config.yaml
hidden_size: 128
experts_per_token: 1
moe_layers: [0, 1, 2, 3, 4, 5, 6, 7, 8, 9, 10]
router_score: "sigmoid"
init_std_router: 0.00935
lr_router: 0.000543
norm: "rmsnorm"
qk_norm: false
init: "trunc"
learning_rate: 0.00589
lr_head: 0.0177
Below are experts of layer 4 (counted from 0) of a mixture-of-experts language model. Rows are named router (the router's row for the expert), gate (a neuron's input weights, with its number), up (a neuron's input weights, with its number), down (a neuron's output weights, with its number) and show model dimensions 0-63. Each number is 200 + 30 x the weight over its row's rms, rounded and kept within 0 to 999.
Before each expert's rows: a language model's description of what the expert responds to. This comes from a sample of Wikipedia text that the model never trained on.

# expert 2
Post-verb function words. Auxiliaries, prepositions, open parentheses and quotes right after a word, e.g. have been, was asked, Bugembe (in, and the slash in http://.
router,190,215,202,264,232,200,208,145,196,215,169,253,201,188,207,178,241,199,200,186,166,210,241,202,214,211,174,224,168,209,233,203,265,211,216,224,155,248,229,197,252,211,192,141,225,195,256,219,207,138,217,189,179,229,211,202,226,174,236,196,208,239,170,229
gate0,182,166,174,173,223,164,141,140,226,200,145,187,215,212,159,189,218,199,216,204,175,212,219,212,222,159,168,216,147,164,156,287,222,157,230,222,199,217,210,198,239,176,231,215,214,219,174,240,230,187,217,177,187,210,206,199,225,193,207,255,193,213,221,230
up0,250,177,230,193,191,255,200,193,209,192,188,193,183,207,188,192,202,211,263,224,203,175,195,237,176,192,229,215,165,177,212,161,209,203,189,228,236,204,180,151,208,174,293,180,179,195,124,177,196,254,216,150,141,215,259,237,176,189,146,191,228,262,250,192
down0,224,181,177,123,205,151,178,217,136,173,168,234,197,214,161,197,189,193,225,219,172,179,192,240,185,196,194,231,193,186,195,171,218,168,238,194,164,196,150,159,217,214,155,232,199,193,237,246,159,168,157,182,204,234,209,197,217,215,204,184,221,201,197,223

# expert 9
Table pipes and dashes. Pipe separators and the dashes of markdown table rows, plus ISBN and list punctuation, such as | between cells and --- in |---|.
router,223,188,232,245,203,185,276,176,146,174,199,238,180,178,201,180,210,154,191,177,202,164,236,178,193,228,168,159,188,238,208,227,219,199,170,218,184,201,235,187,227,207,139,169,205,203,205,230,200,166,195,188,223,223,201,209,205,161,206,216,238,203,168,221
gate0,201,208,196,186,186,191,132,186,154,191,167,165,184,212,176,159,231,182,220,175,227,195,226,182,182,195,219,197,198,178,145,233,226,160,207,233,227,214,232,218,198,196,232,187,284,179,180,252,268,208,197,193,189,196,192,206,186,204,151,209,164,209,189,159
up0,215,163,200,221,213,180,184,163,201,174,148,222,239,220,170,203,231,168,224,240,209,183,198,229,203,148,181,153,188,177,231,154,239,157,214,226,215,165,190,203,168,131,229,200,197,167,160,212,208,161,186,157,117,210,210,223,185,212,177,168,247,227,227,181
down0,247,183,210,197,256,159,121,189,177,217,183,182,125,225,192,213,194,225,177,143,136,177,224,205,257,194,201,193,168,184,173,163,191,158,173,215,183,180,172,174,199,178,238,223,211,247,202,195,208,182,154,234,223,143,216,221,206,222,177,136,183,177,175,191

# expert 11
Mid-word Latinate syllables. Middle syllables inside longer words, often Latin or Romance-derived, such as min in Prominent, ima in climactic, isi in cuisine.
router,213,197,216,234,227,196,196,152,186,233,200,194,200,171,178,190,188,157,251,198,180,161,258,152,243,199,163,204,199,227,224,206,250,169,211,230,178,185,171,222,226,238,214,169,208,187,243,231,196,211,173,181,189,220,202,241,241,197,188,148,234,177,199,235
gate0,211,131,174,150,239,166,151,208,168,197,182,165,179,198,170,162,206,218,218,180,222,235,186,158,186,202,180,221,212,159,180,240,175,151,165,223,200,254,199,219,222,192,220,226,216,194,164,227,268,217,210,182,153,193,186,227,178,183,132,212,224,218,161,222
up0,225,201,202,183,183,187,107,198,186,194,213,208,226,174,178,221,176,173,219,201,213,211,181,244,205,216,221,178,174,211,260,180,257,178,238,216,221,212,177,138,191,173,241,156,153,159,165,221,218,189,186,182,220,222,214,249,204,182,195,185,260,229,247,187
down0,224,205,168,203,234,159,192,242,172,203,235,198,176,228,183,200,191,229,184,188,123,144,215,221,237,263,234,199,163,195,211,196,168,203,224,177,220,184,157,180,195,212,191,202,185,238,204,229,203,188,173,232,199,197,172,142,210,218,236,133,176,164,170,221

# expert 7
Numbers in tables. Number tokens in sports scores, statistics and election tables between pipes or dashes, such as 6, 28 in 28–17, and 0.
router,198,161,222,247,186,176,210,174,172,186,204,227,163,176,184,192,235,212,192,179,171,166,233,177,227,237,175,143,174,227,227,231,236,196,161,209,166,172,204,223,241,224,137,161,171,174,223,251,169,157,199,187,191,257,249,209,237,167,214,196,185,227,192,227
gate0,199,177,142,139,194,172,128,186,235,220,155,190,167,165,150,205,192,195,213,202,229,203,216,179,154,194,196,178,182,193,139,231,193,170,228,254,205,217,209,203,219,194,206,180,230,109,180,195,245,216,238,188,165,231,217,208,209,202,189,237,198,237,236,160
up0,200,198,201,211,230,213,152,167,205,166,167,202,202,227,134,151,199,165,236,210,190,184,197,217,192,172,224,213,167,195,242,171,181,158,199,218,193,160,202,149,195,197,245,216,187,175,177,202,206,183,179,137,175,184,204,238,193,228,159,196,246,229,255,213
down0,261,146,189,220,257,144,188,208,198,230,207,196,184,215,167,168,239,251,170,201,214,188,184,228,201,247,208,219,203,211,179,195,222,124,271,192,222,174,157,178,195,202,218,229,210,203,194,154,222,184,164,178,226,155,170,141,170,208,211,202,179,160,188,215

# expert 14
Capitalized name fragments. Single capitals and the pieces right after them in foreign names, headings and list entries, e.g. B-and members, Bo-ony-ing, Ru-tilia.
router,196,177,258,236,226,226,255,188,175,167,223,225,208,177,237,214,195,190,196,206,217,202,256,152,193,228,186,167,218,203,259,200,198,185,190,206,184,192,217,194,208,224,189,162,173,226,210,282,212,162,150,188,172,206,197,223,254,155,189,182,197,236,199,247
gate0,205,162,115,159,253,177,179,223,193,235,113,167,225,216,161,211,183,227,209,176,196,202,252,206,191,183,173,196,218,194,204,217,206,213,208,247,196,237,207,180,210,184,229,209,236,174,219,255,243,208,175,205,178,199,183,207,223,194,168,166,170,210,204,227
up0,221,224,185,221,214,184,167,209,224,218,171,181,201,219,166,192,213,170,227,207,207,189,211,203,231,192,228,231,148,175,235,136,199,176,190,226,226,180,172,162,183,155,253,181,165,178,206,198,206,182,160,190,151,234,211,215,241,230,156,204,254,181,260,194
down0,278,218,188,194,179,122,175,188,212,226,187,222,165,216,171,185,236,190,177,203,181,134,203,200,214,273,248,197,162,187,217,154,157,174,229,171,202,183,187,205,238,125,237,205,240,197,225,221,188,171,169,218,214,194,202,188,208,193,253,176,147,210,178,183

# expert 15
Clause-ending punctuation, conjunctions. Commas, periods and linking conjunctions ending clauses or sentences in prose, such as but, while, although, and.
router,200,163,258,271,173,236,211,195,184,223,225,256,184,206,165,182,204,166,220,209,203,185,252,183,175,227,212,182,185,176,241,230,230,209,217,257,204,183,221,165,214,174,198,183,191,197,256,207,222,177,183,194,180,195,219,258,212,144,234,172,199,215,186,220
gate0,225,207,155,163,200,163,214,225,172,270,224,215,210,216,141,212,173,161,194,168,226,215,221,184,178,217,179,159,188,147,169,222,207,172,218,211,222,200,236,244,191,182,229,214,220,162,143,230,197,233,217,195,200,205,166,196,211,187,165,231,223,167,223,219
up0,263,230,186,219,236,155,184,172,195,253,224,219,231,211,154,199,184,183,259,243,216,192,207,212,191,187,165,169,159,171,221,158,247,200,226,180,195,182,210,188,170,139,263,163,158,178,179,221,181,196,233,156,180,165,220,180,213,166,170,176,232,175,255,209
down0,234,195,170,205,241,140,230,178,225,190,210,189,206,206,235,218,218,225,184,213,119,207,190,235,206,211,219,240,154,202,169,193,199,182,222,240,190,215,214,151,211,177,220,230,186,227,167,175,226,188,196,166,239,174,208,184,185,202,216,191,208,218,189,182

# expert 12
Word-final suffixes. Closing inflections and suffixes of words, e.g. -ed, -ing, plural -s, -ist, -ated, as in accolades, receptions, cyclist.
router,227,219,191,252,219,201,201,173,167,182,244,246,163,177,184,194,172,207,200,223,189,133,229,175,193,178,203,162,222,208,211,194,256,202,220,239,207,238,225,180,221,192,200,131,157,157,187,256,197,155,207,220,198,201,237,223,262,137,161,169,202,208,174,244
gate0,194,223,194,185,222,189,181,217,176,159,188,216,160,204,126,175,204,179,225,228,237,197,177,200,168,156,163,184,185,150,169,186,201,166,204,248,219,190,212,233,227,176,210,190,230,192,210,213,241,175,226,202,181,136,157,238,180,192,170,190,152,217,246,233
up0,212,186,236,198,217,181,162,224,172,164,173,213,203,188,142,209,205,199,232,196,209,195,233,217,212,207,168,215,148,153,254,187,254,203,205,214,235,167,168,229,203,143,247,145,196,125,179,166,207,190,216,165,167,182,193,213,225,190,130,176,273,172,200,196
down0,240,150,186,227,214,202,166,203,200,228,190,200,202,190,169,161,188,221,212,206,150,166,187,246,231,259,216,209,146,232,215,124,146,152,186,172,162,167,181,153,181,217,200,218,245,214,194,220,206,211,154,143,192,218,208,174,190,247,222,159,185,215,150,174

# expert 4
Linking prepositions, relatives. Prepositions and relative or conjunction words joining phrases, e.g. name of, known as, with, by, which, who, when.
router,230,184,211,245,218,166,237,165,197,232,217,235,201,187,194,186,224,196,180,197,152,166,242,201,228,249,170,214,173,216,211,223,224,162,163,181,182,208,240,180,228,211,174,146,199,189,260,236,232,172,192,168,160,205,196,226,206,127,200,214,207,250,206,235
gate0,195,153,183,166,245,169,149,194,220,192,179,166,215,208,185,156,177,241,195,188,240,169,205,229,161,188,188,193,178,193,142,236,223,206,187,199,221,238,188,218,248,171,237,218,240,169,149,196,236,230,189,240,171,216,172,193,222,203,165,199,187,247,209,182
up0,219,168,196,244,221,170,170,215,246,162,223,193,215,179,216,204,171,167,240,253,205,248,221,220,170,199,238,198,162,142,222,119,217,196,198,199,222,195,233,190,203,167,211,195,168,161,238,217,212,202,199,198,147,181,208,192,201,208,123,197,252,211,262,235
down0,247,202,164,197,234,169,173,181,198,209,170,162,186,227,153,201,214,203,191,211,170,157,204,222,194,197,250,226,159,194,175,260,149,148,237,201,194,233,158,205,235,156,196,204,205,292,205,231,217,194,210,146,219,187,228,184,174,205,222,172,182,137,177,205

# expert 1
Common nouns, infobox labels. Common nouns after the or a in descriptive and geographic prose and infobox fields, such as name, life, station, km, area, up, and line breaks.
router,230,250,217,238,214,214,199,157,186,191,219,211,192,214,219,137,270,177,208,230,173,203,234,195,144,214,166,246,128,197,194,243,217,178,197,256,173,226,257,223,235,211,174,159,206,215,210,225,205,190,172,205,218,242,260,207,226,165,214,174,219,198,176,212
gate0,182,195,187,170,216,167,165,203,187,220,167,159,190,221,184,221,183,192,218,202,228,209,211,211,146,203,211,166,171,161,112,250,214,218,201,275,202,202,212,194,223,197,197,224,269,140,171,263,237,201,197,203,172,230,200,204,217,193,146,218,157,217,212,197
up0,227,193,213,260,182,167,149,180,204,189,202,192,195,222,173,187,151,169,206,210,221,196,232,220,158,211,209,211,161,173,305,140,190,251,188,200,214,195,219,187,155,168,222,171,176,131,187,222,203,196,176,169,174,236,191,228,229,203,144,186,230,216,210,238
down0,235,179,210,129,230,136,185,222,249,255,144,175,188,238,205,211,178,223,193,183,156,154,215,199,227,217,207,188,142,165,202,203,171,205,241,169,160,167,160,141,200,171,217,233,207,244,142,195,197,161,153,169,199,164,204,174,179,211,230,142,194,199,144,168

# expert 6
Names and dates. Month names, years and first names, plus pieces inside personal names and Studio in album infoboxes, e.g. December 1978, John, Simone.
router,198,163,263,199,168,173,212,205,190,202,198,248,186,210,208,193,212,191,178,210,182,160,250,180,227,199,146,139,151,198,210,196,203,194,220,219,204,191,216,204,271,264,192,184,196,196,262,264,198,152,186,216,173,218,234,247,226,214,197,193,228,218,165,234
gate0,237,196,147,185,184,151,162,193,227,215,173,184,143,165,131,182,237,234,227,213,208,194,217,190,152,199,191,204,185,236,155,222,190,205,233,230,194,244,245,212,225,226,196,223,236,212,201,199,224,184,207,219,192,168,148,249,224,203,218,200,187,268,242,163
up0,188,223,209,225,228,174,168,189,243,219,178,214,264,206,177,192,170,197,228,206,190,184,226,207,196,202,196,181,162,194,297,183,269,142,179,233,188,178,176,205,170,181,273,206,148,119,198,193,233,224,185,159,172,177,172,202,176,152,139,211,239,183,279,195
down0,256,172,210,187,259,165,191,186,233,239,171,235,190,232,183,196,243,205,213,210,179,201,228,173,216,230,163,226,186,210,226,188,145,158,260,163,217,187,192,200,188,138,179,196,214,247,176,192,199,176,138,191,235,178,209,160,228,208,203,189,178,153,169,217

# expert 8
Mid-word stems. Word-internal stem fragments after a prefix or space, before suffixes, e.g. recon-ne-ct, att, reg, prop, Comm-erc-ial.
router,232,183,209,221,225,227,221,152,210,222,191,210,210,180,245,156,208,209,176,243,190,162,242,150,231,190,175,169,138,173,225,188,219,176,211,226,170,248,226,234,239,210,200,160,183,211,248,229,195,183,222,231,186,242,213,235,308,159,251,169,207,181,155,228
gate0,228,201,179,182,239,167,153,191,178,189,145,172,207,232,174,187,195,202,211,221,226,213,206,211,195,176,138,202,191,173,127,229,199,207,222,247,247,203,167,249,204,199,234,192,246,156,186,228,219,157,219,210,157,168,210,242,206,164,181,186,228,201,247,215
up0,205,199,196,187,219,163,160,201,209,202,208,216,228,211,181,214,192,207,208,170,212,184,182,228,201,212,217,197,187,189,307,172,259,173,205,223,202,193,201,133,192,169,259,220,151,173,174,227,203,191,154,188,208,223,157,207,168,178,143,216,251,206,221,147
down0,219,201,160,194,209,123,148,222,216,221,196,185,163,260,161,201,272,170,167,196,171,150,186,226,229,179,188,186,153,180,173,218,200,129,199,230,227,179,161,182,185,152,184,237,218,204,191,256,216,185,135,186,209,189,191,177,206,260,239,135,174,202,156,239

# expert 13
Name-initial fragments, articles. Early pieces of foreign or unusual proper names, such as Vi-ja-y, Gu-ima-rães, Af-rik-aners, plus articles a and an and he.
router,164,147,267,209,219,223,228,196,156,217,203,238,189,167,198,208,185,167,209,254,175,188,259,172,246,248,172,176,222,222,195,205,218,209,203,249,144,173,204,200,199,231,173,216,173,189,229,245,216,163,165,208,192,245,186,222,251,176,163,198,219,214,219,248
gate0,212,134,163,210,221,147,184,183,160,212,150,172,192,222,174,173,181,250,211,187,253,203,239,202,205,196,256,238,211,205,178,211,182,197,219,233,217,218,210,219,200,156,209,214,221,175,186,198,228,214,247,211,191,199,163,206,213,211,181,192,247,233,217,243
up0,221,181,238,232,184,194,168,181,198,200,176,183,249,223,177,197,193,215,210,216,204,189,241,193,190,197,260,216,143,186,273,157,250,208,219,237,219,180,197,139,200,147,274,175,195,197,183,200,205,209,194,149,169,200,182,193,176,177,168,204,228,217,189,193
down0,284,203,206,172,218,184,193,193,197,244,177,167,176,229,199,170,209,204,244,239,205,208,193,199,200,207,240,195,140,202,179,243,186,139,217,195,180,183,194,173,186,151,179,177,198,254,205,198,210,209,138,205,212,197,226,186,183,193,276,139,205,190,193,176